From a checkpoint of a small mixture-of-experts model trained on Wikipedia.
Size: 10 layers, width 128.
Experts: 256 experts in each of 9 layers, 4 picks a token.
Training: a variant of SOAP for the experts, 243M tokens, 7422 steps.
Below are experts of layer 4 (counted from 0) of a mixture-of-experts language model. Rows are named router (the router's row for the expert), gate (a neuron's input weights, with its number), up (a neuron's input weights, with its number), down (a neuron's output weights, with its number) and show model dimensions 0-127. Each number is 500 + 40 x the weight over its row's rms, rounded and kept within 0 to 999. Numbers have three digits each.
Before each expert's rows: a language model's description of what the expert responds to; "comes before" lists some tokens at least twice as common just after its tokens as in all text. This comes from a sample of Wikipedia text that the model never trained on. Tokens count by the router's weight.

# expert 56
Unit abbreviations after numbers in geography and measurements, such as km, mi, ft, sq, cm, mm, often in parenthetical conversions.
comes before: ")", " (", "^", " mi", "/", "N"
router:557506484463480474524538466466441495471564499512546507525442527440546526514516449460437487499482528446510454565457509542570498455450464472539548487476452562505440529461537516450436477471530428468513501511562541430506455528451466520549490507496570479506465461561516456459559523497528520532477522432490524578527459522538505559615478485403507463490539553468521497473479476429472532526550
gate0:527499492467491435549515487472478500456397544516610538468482515482539537476471515403528536449476484533513505502513488508522472626538514499499452502476508540464488496507533518445520486515512466515555514587516437550551535546461504630527502471514488426477549544481457471470585507509474479460460533467465493472524479514551518490509496492461482490465474530494577425525584413510504477476525
up0:524450508507515500495494572464539450501547535470393558511517470471485520613527442531510427557499532449431499522516532485480594474532493458480506487523485482529470486481448485575473486513512539520457491388504509446492500525505503453475475532507446454522539448504485509511376526468554500541533485578528561509442492543446504510491510507489537495505499477505511518492401601516506445546502
down0:475497490459497587554529444535420477540524553428488496454504400446501439489492490482503540501510508516524419513446534558504511536548488522572531513540499553516460437479542485458514518442479508401570509482532436446476498478522500537571510501484506437485491496505490558507597540521482487527533602463403415471467523505506517501543518513577441510456472504496517483469501475480500484459520
gate1:547489470511431496553502492537436463485490506503489476478558519489548441523541419458546447473520523525464462473460499480420480448494468520501564546447429511433509492460550426500464468568539511510492488415547560540536495429531502493567552528445517506452525534527529541504502476497494508497525532477522594529504488543550444485491433505475465505487521536585487489541482401546581459526567
up1:470481425491500588490556487452503551533562541469571521495535515498547551505480494486474483444481508524502555528493409540431483503482547477505472510562471543445514522384454501575478538489462486473503471529466477419487520432484490482545497536495543478541507506468521477455423433470487484470535526434470535502471551530501509521504511451462451551514497628495546456521508548590493539451518
down1:498441486421466502595544450481523435464477523531424443581509412458539514480507487577523481495456563534515506459500453471508552480559468565516600479454562560472538515513547489446532594476477498499473432449498528494531495490507527477475447543518448494469471457540454486474518534495511481514498556499512444451512466454529490488531582502564524496464479503473492508523464495539598552509518
gate2:535461481501489506416533414445490443531460484527526444495528539565501515530459524480462477575446472498526520586462443564521493474515493525553490469517426488555574524492477523501547444462528536522405504546515543525552447530548537518486508521395485476493471572582455494554591557471456483474524509446526502540502484505478572518478510479443498481461445491488475569510497536478472503522541
up2:463510458500416552415482558501403479544592568567479534446560523564505499544456529469517477571577473468560488501469508502447602480557523500528470528570577507484498438501482506498487505486509556472486509494540477492463528511563508472511457489534502469418551505540449449523434512439479522525524512552475454542496469486538539477471517499504484540552486406545501505478486521477517447527489
down2:441513542427476513496514435448501515525548471490548482502554552523531544508510455498556453551514492436491418598436490530504546518540483513527430506444539538553508530511443543517498492481420512489564505459447500536558459463568591492528493476427507459475495479544461508474519426496470533479420520500507504498461523532460520557459460414536538482523517417536516536467513533541425504493529

# expert 50
Pipe cell separators in statistics tables, especially after numbers, plus parentheses around year ranges and occasional "while" in prose.
comes before: "\n", " 0", "  ", " 1", " 2", " 3"
router:556462529496533511524544491524537517523536562460548517488428466478506522476531546481458475520458527459447518565504564527556491432430544456544514470458499535530494435533439526528566536546487459510498551579570452516507502483488493541490516516540567473563470426535566439430506480506566465485431465550516441570502448448568565469533525436450463463484530530458531542508535508498487509475517
gate0:522495470479524522457463474465434470449498535523545475460574558529467516483491526539475450459527489452495528457440475520526483520599529566510489581522522532518440469426517463498410473440476509494509511482422503546490488477545530467502556487524469484515462476496510521496603583498465540581602565514445540507536465560504539505494516399449538520497487470537473525550512469460534550515516
up0:562462490559493578484539436531438529416458498491498475488429534465480531506493591468486576475542506482456486495490503563516498425529541467523464488507535502549546528454476560441520412394592509464546497439445404552496442480526516462605493491515474463452486521488508453504514478490484525468450530529504483488547464492541447497478497542534500426477500495514490495565509497502492554517490
down0:478518558525488499545495497506487434554507443460503505560546471470456478470492532491471501598494549541538531473484426518468480460561547493506516448490506434454472545542479474465581493519509528528567508491520547490470504486463514488546576406508471456450556478494535560500495467500481465538508575469426567454496498509523458435501446477551503474540575455448512420451415536504579489533459
gate1:427487470496482455495486593487507501500492507508456542463511496491520529558492471515580484434460465478519545560508495459446483510540542504514464437493528562538505574485563457472411525510581477602479569494489493565545541545497491456420526522424527510511519583537484577529477430495443525506592505546457530490459526498460507473493518507455497529555528448543487416479472502523493479524486
up1:529505499485470444495469519488556423549497412544470453464471487501551519479473447512519530501452522508460479529438478492498473470484543466570472507516552416483432586463514477504472483502432530577531498520522546484522479498487499502499414460527532483576515567513477508562433477539460447508544470545460567533539527425546524442454501538481415511516550495568492405530475542498572479493495
down1:490479486494453493558368539451458522558481496613453434479428509515449403535359503522494447499494512557531504427419513513478443474564478550549514515495482474518509447516471582535537499478478472500539523550513516458544532527472505510513505466507477493448475534510530559512529537473463492491485519578473441501496472511561531527529544525485499518522498463496548455498556483510539538478473
gate2:431431523506428466463462545503459491460489423549475519510516571548461477461542556525537531423536510513540482483432480519469468552562469577536522553483498494498520578515460463534419465514450486487482495513477552486487518533504461527548545483484462498482410548481526518568447510524451474534599514492575518495453446495559552441474523537562522520559488466552495494528449476570500513519536
up2:489502528568505550511522486567460532535498446494483478448517486554453541510455526508496552398481528455499558504526461536481443530558499546551481598491513508486435545525463470579496465519481564482541536437483460518456449514462486441409540507508513525514497590456568550430430478501525477559512501518494505446473520498550490445502563581489446441529550463491438500514520485516463485512453
down2:533486508572517538425544485525559507538542459547487477457549524475521467542503414535450511504410507505492527467552540471511514460499564493483488573537489466524606505484401495428527421522485442429547487506518508510483458517479487472499556476515482474485511445540573495475472473489561498501408533472514521410493505498577502471495522512550512458493486559447468546579526454475510515493425

# expert 61
Pipe separators between numeric table cells, plus connectors and, or, semicolons, coordinate N, and Mor in Morocco.
comes before: "\n", " 0", "  ", " 1", " 2", " —"
router:544464520496523511531522482510533524532534559465580514481429452495509525475536543470457471531447532458434531546488554537549494430427524471549515469455491535535495433536443525522566537542473460511498555567572455525522492484487493547494509522546568467560474426544562441426493481498570479489429483551517448566510448449565557471530515444448467461471550533458538537504531516486490504483516
gate3:504524523570436516489516489545454455447487435522569550575457562500476534512501509500515545484495402460530522457442456481532550532493409485510460553515449467556562596518515484517475580507535473543526490492512508497412545480435479476422453522503449561559517594470559481519432508480467473469516485443516486509550477491454493473540518431471477527502504532470496503456516474484527468439475
up3:506529418457511484505500549460509496531553545486429456447515442545488465533465465543499512464557505448400467560529534487492444515503548489488557485530516458490480452495426464467465496560454491523495528490467515544560478505583524583526553502439486455446517433543516499497546479506502515592587529542527472456424519491513499564463436526507527434473499487533534475595519495516437488494462
down3:486498499453516472455549493505493529408519440508507449498488522495486454521500540517510492475507558501563565557480406457461523443528551428501517510505473490513508525451554490495539508496578500548454543411539506522490456495513447462470432561514539472503503532478493556507427475547562482517444490493483513472490521531421530533513566504516439494462558473430523531418583456576469510595539
gate4:489504541494574525511536495561441467449490496592511576490444540509499483475473465524509493513542550444497529560511489471506526427445483501576454515459590447484541479508531492498454508548475510463497464518464513502407514494549489453501508548461523505510549540486493470539428553532475419515496534474499609475498425518574511458473538533479493371460486500576473451473488535534487520463516
up4:502447478538553482477526492552463487406549528612568505555470501511499450463479510547486491514548493518519518563501485511388531497483445519570478495524540428464525493491460517526472454530459563474460468525443519521434492553574476487556470525455472463499480494468493465529470491469470456527491489513456571451515418512597511447498499524526514467506567532525523466520540566467589516526436
down4:526580464546423517542565453547473460490519483436527485566544436535524462478517537431540497476515477510548441453496441512495515531520487496461492380476529489585542511566532530495514494455495484529510471449544498539526581472537542491436473443452489519521559507482506584468510498559419522488560484497536523455484537510519475471516447437442510502466502414487538547512511454515431519536473
gate5:430529507550589558470497449502467458444444514536513436550570492532527569517534495500491492478483516555557476516540515462445525586546546483446546466496437529434532561495487455473488536521524516570511458517506489462457422502501530553413505529440449428461492554425439500531446494540497499463517425531521494454445537452488569473500536517545536466501513522498545493517447509532511491531460
up5:518525478443517509531527490483467482439526525476538505480494529521560439424537421555531471567519447465510509472561503531521475458386574457456505531487524501528466570563480470475519530429512553492485476527453558476578386549449519464462445444547517534471525454519543463527440543532483505462510443547541535503494522424438467491474495511478505516544485512451521504447472510510524485485581
down5:433506502531506499465539506506548493466437478438520535499543430502585513474523466497478537466484502517583595490502492477513482510471548441517490460480490521462507517502477553519499488508454453537509525473584512475530462475531458411495480448518574480404520517527456583532542512490556460515491492496485387568516529574567448483426417502581483470536514520493526526452522446453471528522489

# expert 0
Pipe characters separating cells in wiki tables, especially after numbers, names or dates, and row-ending pipes before line breaks.
comes before: "\n", "  ", " 0", " 1", " 2", " 3"
router:478488514504499521528436447557460491484469523569513459481459491460497537487532551533461465542493448534501437522508517452424505525463516561431491526424512553456445477460520431535433550556486525444480544499485445451561436496493469558465458492562478562542576489495531527544567551493508540518499506502567446469539537450541505470507549445469486540450479478459550476461495530587524566498438
gate0:550507439531551495517481441518435504508481514527425469423449556490408463547510562500501499556484449540546522541497589530489514472512456522492496506415489540521502530527525486497476554535519518479537528550540544444543442568501442537464520479520476453493494536503477467544572494452508445516506545464590520489448491396494509455447519457434529509468521417503478536538471558546575515504511
up0:528452618438538477473478539509516502519533400459564532584496455520511511477505516493460543490546494442472492498468492506535425509453525491482487405548489462478517480510466495561496500452525444495504426485553460505431528499482527496550459502482524532519445499489563506514478509590468524530470450560411511499514486581541488552505505502492459517524419614522552466490510471492434452524482
down0:525551417593521528524514476567477501513508601450518467476503478495474398485517454542530523508445500566464579438525531473505445517491551532534517569513530484484526524455517548533511513495570557411476502519495549534469447423471541450493496485492492470480545548518531482473459519490597448529523509452499494490474492482429466504493490480578547487410478499472451481500463437433511548483499
gate1:531449472505513518489450494456564545511484517496564480520520513577515479514585539493470476587468530485426494493494569490539419448509528462594566489558485474525497494478418487504518460507432464450533499511570527475496512445495583457549515435573495505496478442479548495529486528553518489495509499538433459536495550434488450515497513492515517493557430548494497534438444551478560437514562
up1:566467486522461487494453495444577502495506508480571526482543489559502476503566560536495501577481572492427483483438546497517429457486532502530538502515496484510463490510397486541540502499411481478531511510526502471567489458463575460525546482537507481505513438448573502480476534536516534484533484533469434538504553436518453478526473445527484476580389554479532491450477506513588467545545
down1:549492473542469479434504434529480573498498479463420485464515581500501471507486517473504498501483462525514484541532531482516495464424560517434484523476514535458408491575540430516494505535532537470397471557499526518573513563530488487550444471531546511504518461491521534464591521503497532525396533416534480472488517521517585513498488444486568513432451511542441518575509481510459474475529
gate2:491463449447500474514498508505533500510490502462493518488465523549539448402482515526540528509451447445507523500517542434490460432428533417516485482453557434494372536533448528484489501487522499530452542492537519463500535578513522514485528535500591587506496485507495487519466570473549439542472430477534555593486495589507521571459485505475484527513470529447482587531464519496467515485504
up2:520545594519531545451537492554532495499462496532563482512555450467489552551521483486462495456526549595506474483477431548508482543553479560445518490586439497529558503503561464564517479505408470540503442504487466489424461448534498487555480461497497458456471550496548532541493473487490531486522578514433423432497508450507519460533454473542535451496513521553492440440511468474544506533449
down2:524482459559572478480502493466473484451463484490572565444487547524473525487428435503533464468543459526446422536501464482513529504466524450501528484490509519454515577455545597469532463440504532488496501534482560497480441471516453476570465565455501465532465495455427527481505472533492506464529489511551570440589483541504497533496458571459427539552519486563521540517503480528452475605509

# expert 36
The opening a title or sentence, such as The Mandalorian and The Sphinx, plus pipes ending table cells or header rows.
comes before: "\n", "  ", " %", " —", " 1", " The"
router:558460525489515488548524484518541503512526563467564533471431468484516514477535539489452467517448519451436515552503559527535504434429545466551510480435493542546481436540449526518571545545470470500501554571568443530522497472503488535485511506548557469563491427540560450439496489498564465506432477546523440565542462452565570476516518431451451476482543520450530532504546521498473517469519
gate0:524560480460481477549404513532450489512437462563516489523491464474434538526465489470550504539503521500569483505511438526442500556603487484423479486498538490545486587444577523517461474501552516484480505459429468432522495486540412482565492553461498473528471574495477514582519470429467476520560494494487539494527494441497417545537540471457480477488474514489541447452449473487474453482472
up0:436466503451491513505451508537451457515451495386534487411427495496514523539545458529516494565562529541567489500491530421460483566486518469539422457466574475455481543523492545549499551429531496555479505462494478528456453503497451503474540458503455474508520492487476479555485499489539419480483383478525505596455568536540505486547492489528497543564471480495475475506495470499548520561520
down0:516496526472562535534541522473482539541525497516516441520491445432529523465417528451504506416420526435534538546492546560551456505542463527461512493505518521520535587474493434439566474530481505483487509497528552472451533488510504485466516505473517534496438540522600509422523515475509564513456493498589498535565446480397484504502502441471462495479510511417438446463436516483484519514563
gate1:505541464440440430472464538457534525520495432503506506522529490560557541514473554496553450473490506523493551548469470509435533507579554472480480544477519456482430624536518532456459494468515454509509507492466504472534473608457461529517525530564475482432539581521487566473506497440461511477538484563435462505460486529483465483499486578467510519536482482533434471553496482549497400509514
up1:470527460457503515493558547500445451573482465503479505542489455535442456466572504513531546513519482510530448444496580503529427433439481531552460515559540444451503469526560544513488552465447451477491489526471522479458461519553460386509467412451571498517451491488531526544528480493481526512486527494435550584529517543513509439511507538513528498501567466524485527491541499511398491577513
down1:533477517509521579501418446498504497531545503501515578435460500535536517574453477479563508621439463515497484576529476527545472479495462527499513523503490481492506508518476462470521531542501517461483527506525486534445496561390495447466466592523493496461450405513548424465486521553491509493460511548466513476527445438470536438532505493470539476493532563500451552519449500465471491607514
gate2:545506496548498454503535480439488470558509447478475492516472492498572467503438538538503504500502558516518433539425386419451563464516619486517483511465526510474554493530531509563512529465548519565503545519503476487427488565458564471494464474490544462492485490500479541438513438519383482429548512525481569531537506443488476478463517517458516523517507506524547447509537462566449533511482
up2:478456498555488527436560496539468457533484466444486489481449478518565524514472460461498505484526511496448507551444461491492604469473576496519451529471547527537517458577488517566506464497553515620477451546563501547468454561494486453535546475534475465506507455481525531465498460496415467413529521541377546488512466481510440515515521518437540493509502499491460494508536516557441569512503
down2:439524479560554531450494507530486465518495522475530497453568442482476527551498454548478437441450457556521506456463495590495518521408493495470530534507475468537500489440524561511561511480500500493442500423613554570507502420456506505415443501529501498480509544483489514458582492512542543485525479552491515481510488488492495557499501513464473444526410438501453464509520484477497549584578

# expert 37
Full stops, both sentence-ending ones and abbreviation periods, as in Inc., U.S., middle initials and list numbers.
comes before: "\n\n", " The", " He", "S", " In", " It"
router:500456537531538486494483504511453482452421523424547523548513453450449501567476453446547556466497564477543452503505522420486487539516439473536531450457482501558495478484499458426500487461492448527477472527520465544455557519571567552494535459456494511521547494425490512564455560562527457583506567536460500516447476515537511547439471540502485582491426535498570538471505499499550466501481
gate0:449523509486541467526500469459492546552528459428434486472500466459511485494506487551536534490504491519514461503497470466485480459525484427538487513386494471482431482422470453523502460546471496499525532577544493498441500496562504540512513466437618561542538502514508538545504476511525508524522470490544532447445509554444476467505503504533471539576541549494557437504569499542568570510375
up0:490503435529547539487541549491493437487468448564578490468434473508516587461469549458495535442458559493521477519412521440481533470513508495498515540465480464514531502549489530479492474420503527483513573540469503474538480522531493520526575479544496472522454546414514588550540544491514455545513490483466508478501546590510540517532494542565509538422476506430499603502506455450470525568517
down0:438477484465538469516414429486519519501534527463452596511528533602501460518504479540524454611556563445525469519549470516541519465528428481524503489511461533471468505521537521542563538505498512476486528511578539527488470474431503466497476508488469475486546429514521478460468531530526486487452542471541467522446506516553426493510497388461513520548495417534431482551512506522570489443532
gate1:485487535519493561459493451556526460478527513522463453525513458459533496537449590485511483485485496508482533514456565537522533544493555432514563468513466555497589546494464502522553576499491492480484440522501505505500538469472620480515504513491540503580479514523515478477411417424537504490496474547483430424494548532540404543509463493512521470483498502530468446480548516500533390434478
up1:538525479595497522514503466461466370432502494510522558463507447460538491505494468520495540474524494477442524508436492470439493522537538560448546496454431512501447625518513503524531495501466527524576528476474418456507456493562528520527526466541498468516470452565502578514487454486499495526558490514525573490547499528515548484470435514484511515510535537593449489446539475508477402493499
down1:502489494502518557504502506511520522547521561575485501595527463491490471498499496509558555475416449444526490464563430436525511438512571527495449491448520489477545500554499549511511468499535438462546566543458510475465553593464507513532550474484534495533516489546463484552452496533440521465471498524507396477428529428476468493467463560543535495472512481463424441484476464497534474405541
gate2:572535457535532529494492440459513441510486522496481492423545450550473499544507525509503518467505541571545443486519512399423507502498499480485551511558535487467499465495457429459462563564511517476534449535504422485589521385443484478509462562476584512519498451554495518497518497546504505505509548485481481459525514470537521463514519558508510529488525437574506484490457401500518453533413
up2:435494539486474510459495556524486555483491436484508528547466557441512510449501491450510509506512494469438572526485480575609471465493517490496497521427535543504493549509506576558515430454514471505457553460497557507427474577546520527548538487554432504491518564413493479522503532402503469474494447466494512535468490508454463573522468518515489485479488562471496524531560606520488492462567
down2:518467483495511508469536415448477483479505496468532443426459446479455525379561558491466502537535539566564496565491532480490528441523546514489521517504527505524501508593397499485507523522510525500532432470465616434554498520502474502427442571452523479508473491517516500504558546537503539519517535469503515456441500478469494498475540500469489512446500501523468508520477470453474549631515

# expert 28
Line breaks ending headings, list items and table rows in lists, infoboxes and index pages, e.g. after ===Engineering=== or a table row.
comes before: "-", "|", "The", " The", "In", " It"
router:555463527481548508528523490518525532515535560455548525473431452488512522478530537482458467531450523463451520549483558534544494433423538461542517461458497542540494428529444537530574527543469455520504553574575461510512487491493502533497530509522570478569475422535559433425491487514570470493429482544524446574511464453566565456527515445451453462491541523453517536522529516487476509471527
gate12:497485422526504428455514534444467539519482458533541544516517490526500496508473569618539529545489447502525549503525489457440506543507479556480543529477471470556505573495514486426477457488518531577421458474452546493501484479434435485526540531484463490446510581472541460523584530504418458480495567482480512500499545494532481491492565498521440452596492497499463546469544448543528437468516
up12:431449420531528440557501522509519500496463508469481503473481499451557522474440471536544472561481544519428475527484549558472526445438498483459509437504478442506584532536531452449485490520529527518472472501486493508521578543508463490524515470505504506550496442598528457517421516513474561459520577497459546540534533527515452551459568479469462470594504469474504587482549502558531461562551
down12:479479563587453519566531509539509457497528533548491513456566519517500527592501496457550497532504513474483537497504506436476447520434516506501507476502480453446448484495541474490471459515594488393508474552455518475428522476513523524518573464574414480534424454455515479522481462513546479450568488621516522479482484464476530512559479489556466474514489542559533517485526488468553425510465
gate13:439442458502443518457538509516432488518506531468528530483514557486528485474465454477514517484531499449452448562484501415516480570500484552498540470499538539544476609519434540568503517511451450508468497489469496461598486555487516504483511519511438499426593529486558471533479579445465501476484515453524460478502540539489555528533518557495477452569568430550554531523508539526467547462557
up13:437380454530477494475499450501443518476520536478561492503504521487527454504552504537542481474511487444512495527492497392535456545453487541503550459535501547538485552506433543505545507455491462494447469485485515482573501446453565545440511488507440537478569458522577533491486572479448512424475547498480467509455548518480548476504532488489452488577569498528489511509538570527511551469609
down13:545509531480555452538546523474529547490515533560524449465554518536478411476489522424421476501486510500544548528502545516537463452521486520577475533504512495475514454356517501466446498510610585523541559506504512438485463489503536476441515441489466489476475458520490458560440475482456436541431546485557499532539538469463477477570502507477545515502504530507509518481539508453427546466484
gate14:465478433546532468486508461513493453459472465581486460499589492538507572490478540500585506504556509464461445450509532516550468545571452500435512513516507456486441617477473557494488472507501572511476441537456562453494530516492413450503481449501452478505495613518458525566485452553456538498531469449549509512514555507505492510453496535528525509476479541488448498492530538519501478500403
up14:509536486547586524494481471464493478507465511570489501494452485517455526495500522531531442533510568569478442503496522474493538503519422563516481499501586418491389598454437531528459501533474491509509496503538529442524557480531510450523442565544550487528476498506414442553543473497476577456505463537506511559572584510503488533458505503515545589496514518529481517487500565445511462531527
down14:474537558445484452489542437534462451442501501514515474529495559485484477481482470535560467461553472494485507479530509519461542494478514464506556536550456526450506485484574536530512479530529512486460545455486485547516497512519508458474565476521440511611484486529530470442541501538496417487454455346543533553498473549391554496488552572455484555482495506546523534479445540441536478483476

# expert 20
Years in date ranges, compass words in distances like 20 km west, closing parentheses after coordinates, and stray combining-accent bytes.
comes before: " |", "–", "\n", "-", ":", ";"
router:549459535480527503530524477520531517534527559466544516482426451476506531477535530474458465526445515457445526557484561550547497426428541462548507470459481546532487435549444525523564530534485454517502554568573473523522491499491498534490512520534565474566468427540562439430495483502569470488428471545514451567519451447563569471536505448447448465483536540451525540519526514483487501459525
gate8:532539491539493499496464454482477439496495445434512493484502480471454448452535525539506504482518517533538558435476479512565520467581480497502531508505431481494499574510513482533438533477579558457500554432469537512500449478492418539472460525493546539502511547525465509592492539527437456464590577440537521475589451386470444489492572491490521553481439517506548531512478504493504510488451
up8:528493464529465486520485486499544507441492481515501488492449495566560443496513507527541527507480425443451456491533548495502520532518552626456498498540528566431539525449499506562447432568490576525450524518499530493490512515546500516462493573515478560405502460544527523497458458467458485487535437523509496514544532492608555530512522535525478497463578469427543469511471458460417487560495
down8:504483513497520484484531477556487477492579506493427555458573510491491491532517474547574486495557507509467471507459477465505477521453543498566404451460484606518527490534524436490458560509477544500497447524437528497492506476551567473495533464466527460521494521514461488445471597499471439479516398507439425549477506508515520533544572493487531474523552388546480534549458450531518532524538
gate9:442488519549536545484513580495456481463551463542504481543469467465449499516534379551501434513531453474499486517478380508490477538523449557471526529506543505525466565546489525564463443479549465530503479554459540453442528541423434497529506481481435421519505556447566487506456478484480512539538511522480514418520532504487477552485533467540553499479495529484490585486441519547476461528464
up9:488560537548399433516481581529546437501435558470418478500534523548525500510452550453486501534467521499487532500493533437487489458548532459516462536550500438464561450461521460475515484562449528465501533485470427491524501466636527506468569479498577524498518450535471558555503516499479494530524490476477507539480464561468557484539507475505482435518545461470466420513548522488508500435527
down9:451501533515480451542509481436506545508455497472549462524508499484534469470492487507503495422449503518474565498515527544498482492508602439496508533414555498516447498524576451498475505480484536528478531482502508478495425492503558515464457531541490488493476522444513515512471469461516487547521441524500524576473464418524487533418588455607528553435563570387477505577507496516476495543436
gate10:498513493462507529544497450559508546506529446515457498557476594483457460488443533489505501473519493529568486512539440479532499491518504443513543537468571458495396571524519467472464400494525529506443498526493531525420509475535501538522435469446511525498494643568523491536495525476520466476615498522527469537531539488451429472507510530516471486493502545492541507425461485437528525561507
up10:523483491448465510501481496512506534550538512566502545533422496488524505542540507558466458434518448463508477502512575434568554411491510473495546456459490423527439601545554476467527492541527471433454515436553560482538548510537550552507495451469526405459454492493585470504473507488537455483506487507472509631518517503477504495523554492467472473502489539493500444474460440523474479533520
down10:527555507469543535535453476526577537488550484545520514511578476542549462560526506500525536547439595492534486522485526528520533501517443443485591504493412502480500559533483432504424513538453511460487473515527419478489484519466527464508513485486510569460532458541435467511420514536456547457459516480505489469514526490438424463473462474481529608502482542401497500492474478524508464440554

# expert 27
Quantifier and ordinal words after the or a, such as all-time, most, first, both, other, three-week.
comes before: " of", "-", " time", "iance", "eg", " years"
router:510460511512496545515483458509499466567551493519471563483485441554475548501522525546464553453535543473518538544546561500554456478462518477481501488488568555524486494486523475523523560523533539545526488472523546419447556504497468528557485504448520504528475489586511429470446492548511465459463464440469439522448474420541456525493433529453442455487437582513506516550554601425518435488473
gate0:473422518484532516484539463503506539420527571549581540508497515494510513500474557514499492478505546485504489524506441505483488468471497584491576498507524514477567411484557464545535522480474521569534475512536548490500556510471547448490495546466441382536490534502481533564440505500516511498471523522450492395453429520445412481482424520484518467507489584530544442475523453465436521485523
up0:455446509494530525473509464505495545451510547572480551466504445480503498489508563503554549443467565557483502543467490452472443482516513509513544579523537522517570404417579506478571506533456467544548491485521541485500588480526598473471525549427472451538471496476428517501490481503532409540535495538478481423488436500486453508453418482476535471468498554554501495536504519491501490541513
down0:464473525498578580480495478484492541422474459536476491447548497475496553506472483436476487475499523507466452495556435425525507515460517485452525522486504429448512500475449494476526512494625463477438521485443541427518539499559447473463546534510516486554435456590514430485577586526499422507482508526509561504519449561492510518491532586458473545466503493516491577518521503460507489471485
gate1:501519476524501527483461459494486530573500508486487521508525500479563516460565498539415477524499532430542437451445494490436484508450449495516482504549462467465434410482498534485477537563538439443504503502523473466379478473438531536554478517449486495529497555523491504492477493526563530517518485456458534480547439570431568507463412484551521527492538584567483477592467504515512532515546
up1:446512480488481467496548514491540490451470476520521491535473512522490485536423461476616518491496433551485542514563488530556538476525551498521497479435545523539567533581516492506506454414405567552541505511498519541570498485549459471446528504586502499456514450414554485490516527482452463501477456540547472507433530446571483502507551517552476506469515488452477539415525491555480525485436
down1:464506502531493497465451463531515549529517450495531518511557548441558502562485500559447440473572553494483530524419510473450483508508506501547512465448470473494533481455510437511489511501520559497437507494465513524505482416521565535457486498461466479551464548521424542471563522560507506543490531506488483543470510556549449462521508409493528489499532435485589551484417501562525567395425
gate2:490465489466485554476425496543445461597522497499473519443538539515512499497454486501490487443510511453598536543468482514470446483469491518506452444535504497505519555563491494565509504516545558448552421524475461489567509542477503545457551544567531486472445531462455444550449433540428495515526507469496461481462460453572465569457462505487474487455462559501481465504531627449494503494476
up2:500493525538403504430459436537482509507552516518548523502566517530536492516559482481514422469534468488528532560525542514459417499445482561518512513524486476464420460539479427538498437502514537519572490467472519531427540492529507467418439548571496557489483535501502493545473481547490554563408546447410446494524495486504455508486484536552482438490502507485526510553498520487485590512556
down2:498544472511547555537506451387573513485452411508487481478535515479405493534492463490484532506470491605543541495485446446532446538486500520495447491463546539490426472487453480497495507489458467516419499511524601517450555456528485558563536498481534417592468507459505491429507490529502504446485516477507523506485509544530515546467461525505527441463521483512513559581500522485521497414528

# expert 35
Nouns and adjectives of position or direction like left, right, back, side, home, north, also member, often in sports or politics.
comes before: " of", " to", " the", " in", " for", " coach"
router:512480516476512565473553443500532513535500528436487445473455457505505459510558474519434504516518518437462493535558548500498511443444568482498563497473535576544491489528531553437556500544494536546474556509554543528522463506447478533526409497500502486555517462490550435446429559547560514438444464494565430538499482458582488458533457511456475453447490534461462535553511499422492510451500
gate0:549545462461529552497448566483442473535538508624455461456494439492508495513522475459511571447428445483504542477440444537516459402498472521460538453485491519561550471419488487474476552588436513503509446514502597499433560485497505526513511487493518548459481445440526473468452463524475557530582536497490523482548496461494494525518495466527530508466513531475576497483516507455530514524545
up0:554582507450515524470497474518463518520566611565482485404509505478545461450558508501505530416442503533521515523499501509466473417488505547487462469545515468585613536483449529484457500556445555481458456530484518576438548541480494484521495513509516549481522386556515443523479513502463481550566478506490470501495437490484479496521461479477539490418500479459540480501463447512503523511495
down0:508480466527521538519521519462496439512546525497487500546529490497593518455499490538452490558410502469427483504450493562539546464535554540433496481550432501476592427478439527478554546481497464488526563438545473437514480492492582500465551468575466524517515509521454493474577491528467447503538459459514457554453480514444508539571518511444527508492469565535439457459550507446466531538477
gate1:417508476507494584568491512465496560534536485560489533519546532525526469500515467540488508512471460476561550521469553463488513469520471482533444487448381470488584604572494471492435579488499533465529562486447523426447531528457523541500512478487463487451575550528510554534501488474509467496522466517539493446559511511533451468481486477444425558510536509455460423488461509546525470509534
up1:449475546530540452451512542480485502522455361539411484463511438495527533525456462551516477476485480576494474594434568532502487509552497493488501439530548514478482438502509527540504469456514505484557495554513504485505463515507515497460535489489504513506543503436502469467531541551439481574501453539488495476517517502491518579438400587560454443502489448525510493558535537455583496508472
down1:475577475494452448565472504597539508503497499496545528499470477523482596509482487520489480577511527509474444498528445405463469502477428487486484427485458526519573459525441444567473467495454464442511520566515460488592498510547515547557526440439556538478483494497463522535538475497516474482402563533460479473506478462492503488535465506498443497517464465506482488520512568547577580531489
gate2:529456509571526449533523529483512517428418551532534449510413508550526511487463478520523464449476557498503404497481463454511452493492507527537567561495517454556482584535461520502456517449477517572523485493526515479563488504574435492527450506481483483455456528503550615500536463504447513522554515443467432524536596554500477466510527473512464496478492548453476544495448451435522499470513
up2:496551461456443519419446496543504464537589495483460543483558490440466479507508511450489467551501483525532533498490509461425538494548508485448431456555474479467542433463534464500586468524510463392461530496454490536448499498434586499473552555521477548561513535478459415510487545483532485479542495560501509518454466473527522511511480478501562566521467457500581473442505572552521521499483
down2:479473506524509479446540470437492481524473481500464552532511467527443507566495492530496504494499486505434475485446469419447505456479487524497426411454452448476502568535482491529522413508437613462513458501448520577472472533528500522513469510504466482527503553413521503516453526536452507527576579473530513537565509546478519509445541503514515502556524534497576464489522589448508512572579